{
  "n_layer": 11,
  "vocab_size": 16736,
  "positions": "rope"
}
Below are experts of layer 4 (counted from 0) of a mixture-of-experts language model. Rows are named router (the router's row for the expert), gate (a neuron's input weights, with its number), up (a neuron's input weights, with its number) and show model dimensions 96-143. Each number is 500 + 40 x the weight over its row's rms, rounded and kept within 0 to 999. Numbers have three digits each.
Before each expert's rows: a language model's description of what the expert responds to. This comes from a sample of Wikipedia text that the model never trained on.

# expert 14
Description: Suffix and middle pieces inside ordinary English words, usually before a comma or period, e.g. provid-er, re-ality, veter-in-arian.
router:512530516488517494508508463445442572579501464530483478518480494514451537500415487459521480490557514561579548544502494515470524489495433473461479
gate10:477555500489499560454518506472438496498565433447551439508505442519509465522430443442500514472595473527496548559513528576462424470495574487555443
up10:511500534416496464449537513502526486427482543498502526513483526485447501551453533502449508481445476483497529494465567499527443478453491504474470
gate11:496533507466591490477490509498484421510542508497555551571434491547460542523435485542501579511524432564494514534508476533512523470479437482513492
up11:540506471518542482512510512518521521462552446562547460522527520598460489495447561448518472458485452497493499504500509534460457501526546515459577
gate12:536475546527501492408585493417459604445499577566481537455607567519494493533454456455469528479517431501447437562547463475544557486531410489495447
up12:562475489536516485556519512449511502484547533448487471486517491514446545555441432424497486534524541501520485525501543556574490519441513468526451
gate13:510542511483485473402526494445404555454547444454578456544444497583473532514483477447489488453533519487491497476492473549489468480467578528388505
up13:499584521525498430495515546527463438437483480574452505480524482512527521534548507462495511478467450524487464486471489465446510438593476459467506
gate14:482465448518455510514543503486537529462472479552423462467506470447446454561486559517551372513516555548550524539455500560489547509442539503534446
up14:555471432484502521476466500523531555524561515504548462515552493487546554494555504487547513525525472501466540472519476479468501510541500486476477
gate15:503473503523494572481519520439508553514491492487498490628530515478508485531447445512506459465456468516429564490550525513496501495476500535571452
up15:479516489484484505529441462520500484460415480482469471491535542559490498568508529512514448539507542480454461457535590544528525483527493470500509
gate16:574396549586494523482473481475410411452536491514501482526454490501531510551428409473406569498437514527525506488570406519492501542492442531495510
up16:471509532472565502518471537479544552424487493510452427482530535535565516601447548500478501466514519502524488538491471463421560544501420499546508
gate17:506470439480489472401468573553458482513484516453559533471474432496399561549507449488510477494462429451537555476524441603533578447536514491539537
up17:545513520515532560454556479506536424491444495547566486486499546522497515483525485556526403422505452491540531486525529488525534515480512465525525
gate18:484510496522512510457580475486557480481534482551508532507478438556457587573520472398456451512487415469519476477568427513526517541537444463502517
up18:400495528487537506472488509450494523546554514446433466459507556506520504536556529507495459439569454559491486483472467480497476497492536482495499
gate19:483532514499530484439484542524512460529424548474514501496522458540440540514552447487566451406450530522572543563479452563447519470514560561435478
up19:482528520404504545434444519496552462492519564480509435498514513500538517601549498506604503525529433485536437491495538593557463512462477540507555
gate20:452480550452457410549490516512465516500629455508458505487518454478451525501471526517531551473525540529476565498503485546505449491518416446489510
up20:482518543489509489554501512515435563575477497492523553455485447444544506483517538487527519566438538487464521454496487513490484538515509460528542
gate21:426428486514561530518537469453466545498519573480513486433544454482460522483542468511495491491517546540527532391492449627514524452484529565489534
up21:500491592454521516450458516481510541448521492570477449525459481475451427496429512450415523521528525512532458498469531461561479492502598550433453
gate22:425499525535487501463596507473472487427542484463497506514508552523498512495460495476498523557516416607546464551454444518543423469552511500495516
up22:529530628486516456566427490459568544513461506517503490481503442488499472513564560518521466508492557516488497471444555452508532475493512492530448
gate23:547522506526531519506492610552492522538571453455475505496501537483605468534540487447576492494532515464559461498484456553459514599465480552407489
up23:552488531510518537462469453458469499487453485475505503533500433559539504503466496495538516483511474438500520464505483415549504491477519529502525
gate24:568600535481415501567496509493495560533491503488514548455518548483506447452491422424490465547513444484537504529463501533482532447553524469472509
up24:505454459509437462437542535503517521483538533532499547523504443455423457515495555529466493539543466556519538427460501522527438482491509576519437
gate25:479513528494495464427563488499501542534512515559493440586522490514548526464547447492513493517487468479532526538473468433438540441484469553449467
up25:481457534444473510499513457531528487486583460513466546526584505519523531463469546610537493483492453497481503468489480539433552526547511510538507
gate26:534480503514417485410504414447546467481486464424510511568482516473406553486453474505513502484494523518525506479539499435489394514466474479516505
up26:521461551532491481541505497494520547438478408501480432439479468456523509429576560442472514493495528541550498477482490540494581517533552556498481
gate27:531495512481486489509500495407539454535525504480485466527492498535537516532494533515531421498566496544517557524493575513519443478454444511525497
up27:417560497565491508557451450532446503587517524480545521526461492399538440385502511549516504561501541487528508489414468522491440452456554432533482
gate28:531539527520481579467485586527463577525547494410545520510478497467526539464475539474428499502565501522458530471504493521498501458467524489461542
up28:539553436470503537498522499471407491491499467492517505433451510476484553507488509512420501514598467510471543459494515545539542480505483535491508
gate29:539544512499487529457478450542483553470508504591516482458506535518489541526504472502453501409513414440541455525506421496497474514484445498486473
up29:510505462527482394487477535541476489449495465456485418438472490480515521502565617464505522535556457468427481486507498502554418433482479546528515

# expert 6
Description: Suffixes and name endings closing a word right before a comma, period or line break, e.g. Alger-ia, Puerto Rico, stat-ement, -ing.
router:466466533531564446506438527523515544535541478516472530462524544442470575526410533435506522483577553544531494465555469508468488508458527460474547
gate10:509496520517523497536403449541549413584490496541540423526459445535469542507467572459538461430539491544543438537605573524572584475483509503438536
up10:516516496436416476562434456541560498541439524587462436496467515507517488531454514518527478459460515463538487507515460549451533563499519455489467
gate11:581454471528480524455471412458548404471556427507408522483513520504495484551514562470525500544513488489479541472507508491583545397455468456461598
up11:497503505510575449537596504522537581474477513516499489468481474579464433585454517425519493495505519566443566447473515483510553464420499501530547
gate12:482505469505457509473535523459449517521473474514535547527450534544462465510601507495463512519480495437498562522510515451489533473511517526509531
up12:465489457519453528421529536518509544511542457513468520533492523466537528477515471559479494436540551505508578460536551461533525483510502473478495
gate13:505508525483455477462541438531543551521522569518399527581472521533443418538499463552543546509504522477460510539485519510531516498516556487566555
up13:533526489510527465443544412583502437542519455514468486520491510513460476547499492453486534517502518424503477492484482511476509485459585470508449
gate14:560538445526506516445520497492583491449492550485448484527499501543537549487542498485514591494512441592449547512544490479481467462539503506496499
up14:552499529459535481563460528441531470493483522514525519485543469522508483564442535390436457511452498494511510487440508513457522528546508498472421
gate15:561437533427461513486495486536482547503483520423479479458521496545467558472431489497482438482499497564544549555501448443498518533484493490478457
up15:547546522536559508596493458490498574449488447555510601456541570435513500512551475505519531479495547482492539440491519466525490467593486522490551
gate16:517508426483509511495523531455486515529474499535503516480502522525488516423547533504529528483537555488503541520501498569504528556474510469543408
up16:493517503394445500475452486511447511546525494518582498528489539547492482505490551536532514517517553473457449445519503509493508467485542492518461
gate17:492561548541518463523455429430548518461506489447505521446564513456516545523414462498546542533486504483493537559489500497511443497486574538498454
up17:443497506565521488465492508521505473508575471504500458529494519529494507458481498495471387415559457505530547448443479540538500531578511411586517
gate18:438427495530502527537476514492509511527472495510560555529521561526518552536533492440469462493535506497513374400533512462531555498522513497547442
up18:514507413498545558544522440528535489574511453417452486447591481550535543464487507475560561520499430447469615481459472495470540530481484439551503
gate19:467559515500434462484576466535503508519460494446446501503521578489552551447560518525487505493529451502524544543480502446511557438479569508529424
up19:511521453493570490520533458459483489506485504475470502502378489439549474596503489491510569616556504485512452482461480494483524518476513496506524
gate20:446522452528570538463459521505511525525490458517508499523516552519473574504513500491519465493472481483545537545485505463494519503533523582481497
up20:527485465488504400465498447511563490531427478508481542527504492576479456468509483493505522505490496486438472429421476622455469510525501440537534
gate21:496493485555546545489424477579573412547515586464554573560533460480424516438505499466445522571452541503514479477473483554464526550442494509475532
up21:521425501451540488479436468506573450473544499498535522524569441464461565550492514555496470509483502538464600442501591552471496541465492397447564
gate22:519453501571459465491496542553500544438498491462533426463523500495490493470533496453470470531416557555435507497435503597490480517518512539522464
up22:507491498497491514499548508511530492543442523469472506526501551529480480503558530563491482480487530471531547524492507459532425493484549486473459
gate23:485485470521503473511501487493532486446558400564493500486510499533450568483507546609496542442514402517421463438508503523565498414527523463503545
up23:507513569488521529503462488524563545476468473534451510503492485518450537546493538555527524490508427485468457516399523559560475510499530514500480
gate24:467499465494423486513499498526519500492525530534479446495448511482515459396473403549519544574430557505430404447513451489474482593484509541525481
up24:518511558511540577426457439480474416500555552491571551478486456447479514536551507501445500451502554454506537530570578434530505500426457538480548
gate25:533475489484539457495463570520375521464531501479502509495550572408492514486444533514467594467519463530486443488525459524416467451545500461436521
up25:497490484450444458557509506551583581446466457461487504543535461532519482441516480495467488526476432507473484531544490532496491463482517519520507
gate26:480510560465569490507540525543465504489509547383469506517491509492456503503469532493558512572493446500581469527508506559485456470514558499562550
up26:480516507456516542497523463447497492522527495524553466456472527529595468533467484470482490486512507548458535549547465462500535529488451498466471
gate27:496448554436477494509469467467454545505534527497504449458489440489467536481508537444525473516597426479454476505584536516510497499442440440498493
up27:546502495534492485541504553516499507524506494515486539494491533483482485509570552542563525496557465560473451496515531439558467468500458469513523
gate28:498486442534441488467518567486491521484524472494475546539488585430474585521520464553502538453483515472519513454517507430474565517475493545428587
up28:482527503508505489534506515461452470546387469501487450479533502532576473529485499581483507562507458469491520543484539565526489506478505504498417
gate29:441499571449446454429509483450474557478484496531541516488483463401505540511451499565545512551502506471512546504530524458438490485550551523559525
up29:495464503510463529490513442490551491557550507466557491445456532446431507522604482515488479550510568518473456522557542505486455500528500485502548

# expert 5
Description: Sentence subjects and relative or complement words that open a clause, such as that, which, who, He, It, they, people, and the situation.
router:444504474581462511510499520530470578563528503527489491485495536517470559492474550417499482522524568526539538503500457594440491472487461492453558
gate10:421432491604431531493463473527538508441537438492456513497545456554517458476509451488484506482493510472540491517508496522495514452519568505516550
up10:429448560528517481504444437533550530502464527500446486506518516477479467471481459502499467510488528561518553531568507503441517477489511573483481
gate11:479508500500479517545427555554510545473508486500469508488507509536545466444473492491456502463477511502538556535575401529442517495472511489517542
up11:383501449523493493428494476500500522526518509484501502508592534525541538466486578463448487512423495517579606582494452456495544488555526465497513
gate12:533529494488537471516522543574520456526477534465592500498497517471458432459497515538493465483462462407558487522534438536542510511519499437544465
up12:470496537455540515549469489424437479503539483528478463492460502470539519512462473409405531508557499554532505463519513500505456448478465516451422
gate13:482453466505502470477527536507508490526476524532482465557502467536515542511503480518512508429483482510508559533561564533501464509524452530551499
up13:497510484479533496457439511532516554527603568568518505460529499448535505533523501528475516469444462420483475516515538516474573501498498539579457
gate14:536452443515430500511429494468478523555526510499516529502591432578527517503548543516501499516545496531528607544491505524460533549508519540424507
up14:512460568424569502438532465508533497495509487477422438388499552522505479503563475464470521491496508558453463441464485503546415508384435459495493
gate15:488458399478506503537489486511549617525463507484518536563505502542468539477501486525535490534420549428505481599517542535476518512506477474500493
up15:549495460517492480462416518504524585467401493519521458422506544512473547414525435495536491483420500511549557545497491473580491473489466549522466
gate16:497533511510490493491529546503476464517577499547523516557500532489481554533436499482471529533469416580588501569597538528480570403497507489493512
up16:505536506474537514513528560442474419575494506535468474395455547491498577495567416497549570516495473501507558509492413545567596522505529487469499
gate17:517466541577480451527614398485487459487447510556517527488509508535435509501523426566562483537534534450479479517540501451410485442551472530494458
up17:609429536478548508551472451486540572542482486570414545480477491545508472538443486554535508492519434454512489441502407570519532476535478525529533
gate18:539517525558479473495514466464464603507574497526465474516502550464498574576506525527527558493474421504535516505512475483571470503464499506492549
up18:442535584423510466484497462530462513484546479550475474535569518547511571495451570560472451497435500517491519526445458605463494535547502559520494
gate19:512488511525470500491573472461413486469500455535476490531480453504482527503399509535540445483553480558511506533524461489540477459580511498502525
up19:506471510470488438547520446466489455518528551518535544425531514506555455501501480525403501512524553486537504513504523512468441429586590488422510
gate20:459506549485540480546458455553480551482605499441493498470500490491433523489487470429433513518544425504502473460524509475556459457500528483558512
up20:561473520463463523486509570506449543507521495461529450522492512500511480449486483550413414417455512482560465450549526555447533529536510515517488
gate21:561429485520474551471465513528449534517567534470506563495429555479461472459492440554467526453479395491499529508497489430519460465440474529541452
up21:475533509546538480444431521510544510506508543475457532525426535476509491488532574512493541502480520402561480450477505427585456524474434551581443
gate22:522505437523458553451459558512494538544570514450453537499484513562574512520504553429499494478483502562500503464481581515514447473425418483486475
up22:506403545539512456474582514499533470529492448503537435549446512465582424517517473418534454474445512415473555492449496495492535501488488496450453
gate23:483497503495554548568517452500543521489511485497522519468490567554497459527503431476569488548480469465594540565505469446520543482461505464502382
up23:504553451485497507520432501537541500562499454570500460484477593522462486548513483513514516494415478467557499556511535456499584555491493496469432
gate24:568466457514495430478504454392564518498567497526457538521509528500464482494497565569512516452541526491401512556430485549496433593557452580485484
up24:507454549546465543529460512518472445534467631560538439494586516485514485485473463510494544541454493442549492490553493492464546423485447455519596
gate25:504512522406469497519510481525486566486540574526506541466483482543519490543409571494474458500483446526482420508538469548533423483477509501499513
up25:478501534574467507453475441540514452487534475475499435496502493504423516510510535482489502448496512523511510526474557576540503553539495508506533
gate26:496513479494438349471586499548535491531625502444479538539504453565497455493470448487534450532538520535485563514449514469472494472510512413452542
up26:462504534540513485512478549439571597547549502483497486511513495508493540465468451497457402554517551477479575548505564510431551573459502446482499
gate27:496480534443486582455407546522495526556519523437536472476467526537514511472474606466536458499516517464555582489507525485536472475540468436519572
up27:461530487424567476474521443511501506506461495457474521495522483473451442452435505499547517479479533472457516498514490511528471445584496531524542
gate28:470562536511482553593489483523495503508456511477459533466475493575516487504450534483503511488450439472542566522522383582461469529555530507508536
up28:457525399577487510438542564506543496542572496481571467558542478510479481466507516484471477460550516487561525479446491473490500429502472403560460
gate29:505511465579503512495535464517557550517540506507529496472446595537579536481544496514512442471480622509549579531496520534519403476511401505488518
up29:514545487491534497513483564452555564490538478494526435439523575463501485494487517414490464503460537492486527543438534551426538464433466519509512